{
  "num_hidden_layers": 12,
  "hidden_size": 192,
  "n_experts": 8,
  "experts_per_token": 1,
  "d_expert": 352,
  "d_shared_expert": 0,
  "hidden_act": "gelu",
  "moe_layers": [0, 1, 2, 3, 4, 5, 6, 7, 8, 9, 10, 11],
  "router_score": "sigmoid",
  "normalize_top_k": false,
  "routed_scale": 2.0,
  "balance_loss": 0.00284,
  "balance_bias": true,
  "init_std_router": 0.0133,
  "lr_router": 0.00136,
  "num_attention_heads": 6,
  "num_key_value_heads": 6,
  "head_dim": 32,
  "vocab_size": 32000,
  "norm": "layernorm",
  "norm_place": "pre",
  "norm_eps": 1e-06,
  "positions": "alibi",
  "qk_norm": true,
  "attn_scale": 0.177,
  "tie_word_embeddings": true,
  "parallel_block": true,
  "init": "normal",
  "init_std_qkv": 0.038,
  "init_std_o": 0.0472,
  "init_std_up": 0.0544,
  "init_std_down": 0.0544,
  "optimizer": "soap_variant",
  "learning_rate": 0.0107,
  "lr_mult_up": 0.79,
  "lr_head": 0.00805,
  "warmup_steps": 108,
  "schedule": "wsd",
  "decay_fraction": 1.0,
  "decay_shape": "linear",
  "final_lr_fraction": 0.0,
  "batch_tokens": 131072,
  "max_seq_len": 1024,
  "doc_mask": false,
  "train_tokens": 711600000,
  "max_steps": 5430,
  "dataset": "wikipedia_en"
}
Below are experts of layer 6 (counted from 0) of a mixture-of-experts language model. Rows are named router (the router's row for the expert), up (a neuron's input weights, with its number), down (a neuron's output weights, with its number) and show model dimensions 0-95. Each number is 128 + 32 x the weight over its row's rms, rounded and kept within 0 to 255.
Before each expert's rows: "comes after" lists some tokens at least twice as common just before its tokens as in all text. This comes from a sample of Wikipedia text that the model never trained on. Tokens count by the router's weight.

# expert 5
comes after: " to", " was", " and", " he", " is", " were"
router [128  69 127  79 149 185 144 160 121 115 143  77 131  98 106 102 137 106  87 155 149 160 109 152  84  35 172 126 108  84  95  58  96  59 145 138 120 122 162 100  68 138 162  95 176 131 103  97 136 112 167 123  88  78 133 104 115 154 159  92  57 101 106 152 152 127 119 128 103 110 153 169 128 123 137 171 101 123 159 148 149 143 200 133 178 119 101 135 133 186 103 100 192 142 106 173]
up46 [140  86 170  61 190 135 111 133  88 108 101  91  96  87 153 158 199 168 109 123 153  74 161  86  68 155 171  86 200  82  82  89  68 171 125 134 150  87 157 129 119 122 121 153  85 142  44 114  96  96 132 165 165 107 129 146 116 167 138 124 100 141 144 177 161 133 126 108  83 117 110 114 132  92 141 142 116 111  56 140 118 142 134 141 138  98 106 140 129 112 107  96 150 120  92 186]
down46 [165 161  71  79 158  99 127  94 131 164 122  81 120 124 141 113 137 157 161 104  57 140 189 104 127 122 154 138 108 143 139 147 171 133 106 167  85 135 124 121 117 133 166  79 135 171 199 139 139 178 151 124 150 132 142 157 159 118 129 150 120 135 198 169 139 101 124 167 116 183 206 141  74 105  94 145 108 168 157  91 132  89 118  95 120  95 135 100 105  47  81 130 182 133 161 111]
up47 [120  76 102 113 155 179  67  49 154 194 121 137 104  92 164 160 131 161 122 107 101 173 156 166 113 135 118  72 156 113  91 105  67 117 115 125 115 152 149 155 170 173  93  73 124 152  92 122  65 162 149 122 130 187 147 125 122 168 153 128  91 137  71  50 100 117 161 196 137  99 111 127 150 133  85 143 117 150  94 130 168 112 166 122 138 115 140  94 142 167 154 168 105 145  98 120]
down47 [151  68 114 119  62 161 150 140  89 178 150 123 134 147 165 130 147 179 182 149 181  86 144 206 121 148  84  65 104 143 185 148 117 119 203 182 183 104 149 134 159 101 130 142  84 155 162  90  82  99 114 119  93 104 106  83  77 135 124 148 105 143 124 125 116 123 121 168 169 105 155 205 120 144 119  62 129 140 169 112 117  95 112 135  66 123  90 106 111 170 113 150 134 104  83 175]
up48 [151 121 163 141 174 168 120 107 200 155  92 123 113 147 134 120  97 146 167 128 107 108 166  77 119 128 204  86 129 107 109 116 116  84  94 139 133 107 127 115 105 121 133 107 187 133 128 138  90 121  43 147 159 165 142 127 118 201 177 143 186  88 146 116  73 102 104 134 144 161 182 142 135 145 108 159 114 135 143 154 129  85 105 173  92 151 182 118 169 107 224 167 111 106 118 133]
down48 [144 155  91 153 109 137 115 135 151 116 115 135  78 157  92 116  89  91  89 128 103 122 136 119 117 105  96 115 173  69 128  90 110 138 121 166 152 143  95 156 126  71 160  87 148 135 101 113  81 122 129 108 164 131 135 111 155 127 126  97 121 167 151 131 128 153  70 181 128  55 149 146  98 137 110 158  77 171  65 170 161 105  71 135 118 119  81 121 110  82 175 190 207 116 120 159]
up49 [145 125 118  70  70 139 139 108 114 155 143 134 145 135 140 126 127  53 113 128 172 144 141  99 124 144 175 155 117 166  96 146 145 145 120 128 134 142 133 114 156 118  89 146 179 215 110 140 138 100 112 114  90 108 120 120  66  95 103 114 134  90 112 173  88 192 168 185 188 103 206 119 163  91  91  95 123 112 144 130 116 116 114  54 142 146  92 109 120 116 100 111 169 159 107 194]
down49 [ 70 114 123  82 118 127 182 171 173 159  77 160 150 130 108 142 130 106 108 174 117 115 136 124 103 139  83 116 120 218 112 129 169 168 149 159 161 177  82  38 164  84 176 119 116 145 146 118 132 131 107 169 119 144 125 126 167 130 105  70 159 103 189 156 120  85 135 170 130 134 149 176 116 144 121 111 170 165 192 152 138 127 131 148  85 142 129 118  85  86 156 134 151  97 186 185]
up50 [185 133  83 159 121 126 167 138 172 130 101 111 145 102 143 130 171 176 124 154 115 132 101 104  78 118 125 190 122 139 177 107 124 221 134 195  89 129 153 107 144 147 107 188 127 144  80 114 128 111  87 120 165 158 148 121 105 133 104 139 119 184 143 109 130  87 117 209 191  96  91  99 148 140 121  90 117 106 197 106 104 150 128  65 143 121 120 101 168 157 111 112 215 124  85 164]
down50 [ 83 139 182 132 128 145 134 145 126  90  83 106 142 109 163 109 145 134 176 153 148  74 130 156  96 127 127 116 166  85  88 133 128 159 102  88 121 148 145 110  66 114 128 132  70 131 148 143  72 119 164 139 106  72 101 110 126 124  98 175 136 154 177 158 112 124 145 107 120 127  69  55 121  37 172 144 106 163 118 117 114 189 124  71 139 143  99 112 115 208 161 164 109 108 156 201]

# expert 6
comes after: "\n", " |", ".", "|", "-", "=="
router [162 120 118  89 165 148 127  78 119 173 115  80 144  41 137  63  67 137 150  81 150 162 132 161  71  99  97  86 100 162 134 109 153 154 189 167 126 123 155 177 101 173 132 105 139 143  76 152 101  93 100 115 101  90  92 141 130  84 147 165 131 162 139 147 116 118 162 118 128  57 132 125 157  83 100 102  96  21 140 121 116 132 221 119 116  97  81 160 128 189 154 176  97 146  92 167]
up46 [107 124 132 193 122 119 101 142 153 111 114 114 119  99 183 200 111 140 113  29 136  87 132  31  82 139 122 146 125 172 157  95 157 142 118 144  62 103 161 118 178 191 210 145 137 151 126 156 117 155 132 106  80 120  87  56 157 131  92 176 137 126  68 140 124  76 175 112  92 107 143 133 175  89 145 139 156  70 105  81 174 124 151 111 139 172 126 130 160  92 167 112 152 136 140  98]
down46 [116 176  93  55  89 122 171 128 121 145 102 170 116 163  62  56 170  59 129 226  75 104 156 150 164 119 115 129 131  65 113  99 124 115 122 109 142 133 104  85  79  94  77 101  95 166 139 120 109 166  93 152 107 163 118 118 151 175 153 152  79 150 170 142 124 182  72 133 131 130 159 189 116 169 125 167 107  76 130 187  90  89 113 160 151  72 118 151 102 184 120 105 135 108  80 162]
up47 [ 79  81 114 191 149 147 132 121 148 135  73  92 155 190 127 142 124 131  83 128 115 153 167 142 132 131 128 172 180 114 124 147 107 148 180 112 116 177 194 160  79 198 129  91 119  88 147 125 178 159 128 189 136 105 133 124 180 166 103 149 149 156  54 126 126 106 121 119 108 101 127 131 173 165  85 129 137 137 107 169 122 106 130 142  66 140 131 215 106 139  64 186 150 130 132 159]
down47 [161 145 108  69 121 137 116  76 147 106 135  84 165  94 102  84  99 126 158 133 166 146 125 139 109 163 150 103 143 139 174 144 197 110 145 114 112  89 159 117 136 139 101  78  88 168  97 104 127 107 111  87  80 160  59 125  97 126 130 169  59  74 120 167 133 101 163 111  82 103 144 136 162 135 161 127 148 149  94 141 139 191 115 166 177 155 166  97 115 158 138  96 120 138  73 142]
up48 [148 135 201  71  52 157  70 168 130 143 124 179 126 142 135 165 100  71 136 129 124 193 197 153  60 164  81 123 168  89 113  95 112 114 129 109 161 137  81 133  85 132 142 107 100 120 111 125 117 147 130 117 165 150 139 148 152 153 192 170 113 146 110  92  73 190 123 128  92 135 149 116 135 141  55 130  86 158 132  98  98 111 152 123 140 175 159 104 148 222 119 168 144 151 117 141]
down48 [184 126 152 151 145 142 127  84  93 159 156 111 134  93 101 120 134  97 122 124 138 114 189 141 155  86 103 117 100 143 162 114  72 132 199 114 182 111  75 128 112 161  89 159 146 107 102 127 136 106 164 135 110 142 101 234  99 127 112 135 140  89 139  93 164 155  87 146 124 163 115  51 116 132 129 136 145 131 135  59 171 129 161 151 103  61 141  87 154 104 104 155 155 203 126 143]
up49 [ 86 129  99 124 165 135 170 163 138 116 125  73  97 167 120 124 138  89 117 182 156  89 138 142 140 104 108  81 131 163 111 108  89 137  68 115 167 121 195  87 162  98 104 137 146 142 197 183 126 184 106 112  74 166 139 125  97  97  84 164 129 147 111 156  93  79 115  79 117  92  87 150 132  96 129 147 175  96 163 127 129  62 129 130 137 142 118  31  92  67 157 160 121 100  96 118]
down49 [ 90 163 136 167 106 154 104 145 104  56 136 115 140  95 149 141 164 138 117 135  94  84 129 187 150 141 123 132  73 122  93  56 143 139 120 104 190 153 119 122 147 143 123  88 116 144 153 117 132 140  63 134 105 138 147 122  72 189 130 147  96 128 144 118 124  88 193 137  92 146 103 118 119 124 162 132 170 125 110 157 101  88 104  86 130 114 118 146  70 112  96 122 146 174 143  77]
up50 [ 98 157 161 153 160 129 112 114 124  72 110 151 152 124 207 148 115 139  91 151 116 109 137 136 115  66 146  98 145 137  90 147 129 134 144 106  75  70 130 102 150 121 145 113 229 138 164 131 157 148 118 165 102 115 154  95 180 126 109 134 202 157 117  89 140 141 138  83 129  97 181 150 128 107 117  81 143  97 136 128  97 138 135 158 118 157 106 178 125 106  80 139 150 113  60 119]
down50 [131 148 116  89 133  63 134 124 152 103 115 188 110 110 133 113 132 133 136 123 114 152 151 137 126 140  88 121 181 113 202 125  99 118 107 174 159 122 129 183 141 151 155 135  94 171 100 119 125 161 113 133  97 163 134 127 111 128  92 132 157 131 135 124 118 111 142 179 113  90 177 111 150 146 106 147 109 118 143  57 123 129 109 112 150 125  95  68 139 133 103  79  95 135 104 126]

# expert 2
comes after: " (", " \"", "-", ":", "/", " The"
router [104 104 165 145  78  88 148 161  93 160 114  94 113 101 154  85 116 156  83  79 176  99 200 151 127 118 154 152 180 122 121 107 152 120  91 116 121 139 112 132  87 185 157 125 105 132 146 145 104 115  43 136  85 134 105 107 139 111 177 131 141 129 121 122  96 151 127 117 121 156 156  80 160 100 144 147 104 109 105 201 144  93 117 146 150 156 113 129 149 184 138 208 131 192 122 131]
up46 [120 132 168  83  83 147 133 117  94 150 154  83 111 159 109 125 155  82  68 225 143 157 151 149 122 109 162 182 175 137 125 125 144 146  63 126  79  87 148  65 144 142 134 163 108 189 179  72 151 130 198 154 121 121 197  97 128 114  87 167  94 148  75 156 129 178 107 148 156  83 124 129  89 115 108 129 119 162 116 122 144 152 112 144  69  86 185 123 109  80  87  91 159  81 170  74]
down46 [181 107 122 127 202 128 134 119 110 139 159  83 115 107  80 118 117 114 129 110 169 162  98 130  96 130 117 167 131  88 101 165 108 116 128 181  98  92 123 151 110 135  63 177 128 146 144 150  89 102 104 123 199  96 161  88 164 133 144 137 104 148 173 144 106 131  76 139 164  65 135 171 145  95  94 149 112 118  88 126  97 180 113 114  99 128 106 172 192 180 178 107 132 110  99 144]
up47 [122 190 121 118 160 139 107  94 146 153 153 193 122 155 102 156 163 128 177 123  99 171 167 179 153 138 183 119 120 112 108 108 183 116 111 131 129 121 103  91 111 146 158  84 193 158 161 127 155 180 176 165  80 135 115 117 105 160  84 119 118 155 120 178 113 127 119 123 121 148 126 134 106 149 119 159 143 160 141 144 111 115 108  90  84 120 123 124 127 192 109 122 106  72 119  70]
down47 [ 79 103  98 161 107  61 170  81 122 131 188  47 135  77 117 122  98 151  96 108 139 104 161  99  93 121 124 119 119 143  65  53 170 100 109 123 102  89 150 139 115  87 162 116 154 152  81 115 174 105 110 130  60 111 152 104 118 149 202 191 120 146  80 142 121  72 192 133 138 115  92 172 154 144 148 133 102 102 168 119  81 148 143 102 106 144 121 117 165 131 134 125 206 129 119 119]
up48 [ 96 124 124 138  83 146 109 142 150  91  97  96 170  74  73 118 149  83 105 195 123  88  96 124 133 178  97  79 101 131 134 112 129 114 150  94 168 168 111 124 155 138 145  98 101 114 106  73  70 175 109 186  73 182 100  97 141  59 115 123 218 137 105 167 202 144 195 138 136 162 106  61 157 120 162 137 166 138  99 112 137 109 126 119 162 143 100  99 152 122 102 119 153 136 173  86]
down48 [127  74 112 131 171 192  96 135 133 138 123 174 126 180  96 145 151 170 114 104 163 152 125  80 119 131 132 107 101  67  57 173 133 141 124 137 118 142 126 117  93 148 113 136 170 167  88 133  79 170  92  96  72 152  89  99 140 183 153 167 113 132 102 156 118 149 165 122  89 201 112  77 156 160  84 126 109 173  73 105 150 159 156 113 142 102 149 154 149 117 175 155 108 132  68 153]
up49 [116 108 135 204 111 128 126 190  81 149 124 106 120 146 131 113 163 141 157 138 152  96 152 155 106  42 135 139 158  96 144 123 167 158 136 107 154 145 148 152 123  94 133 141 101 155 190 127 142  51 115 141  89 106  74 122 111 103  82 140  84 159 195 153  61 170 139 107 139 144  62 106 133 132 132 154  94 150 112 132 135 100 153 115  85 125  79  90 133 114 142 139  94  97 138 170]
down49 [162 122  95 118  89 151 131 117 152 143 190 152 122 156 114 119 115 181 119 164 165 131  98 142 186 142 130 103 108 141 131 146 104 131 145 100 141  96 135  79 178 161 179 105 119 194 132 122 126 126 134 157 106 164 128 164  88 174 131 138 167 176 144 100 151 113  89 153 169 144 185  99 135 170  68 107 112 103  99 138 154  63 130  98  41 179 147  97 108 178  83  99 127  93 110 143]
up50 [106 103 138 123 138 116 156 137 190 116 153 101  81 133 158 101  96 233 102 135 155 115 149  97 142 180  91 145 127  89 104 124  93 105 157 141 113  69 151  68 115 177 150  62 107 150 149 143 120 166 132 159 114 133 101 124 126 105 119  66  62 121 145  79 167  92 143 147 116 113 178 137 108 130 138  90 108  98  93  79  86  94 121 111 116 154 112 158 151 142 112 193 132 120 108 128]
down50 [102 142  72 135 121 155  99 101  93 131 131 124 163 106  91 149 192 159 100 139  86 127  75 117 163 128  76  64  93  74 152  99 142 130 182  72  97 174  96  97 137 100 157 128 102 124 120 154 129 117 123 135  83 118 128 125 151 108 178 183 159 136 129  88 141 108 189  92 149 123  95 130 143 105 126 142 181 149 149 205 142 124 134 131  88 102 143 149 128 129 212 137 126 117 118  89]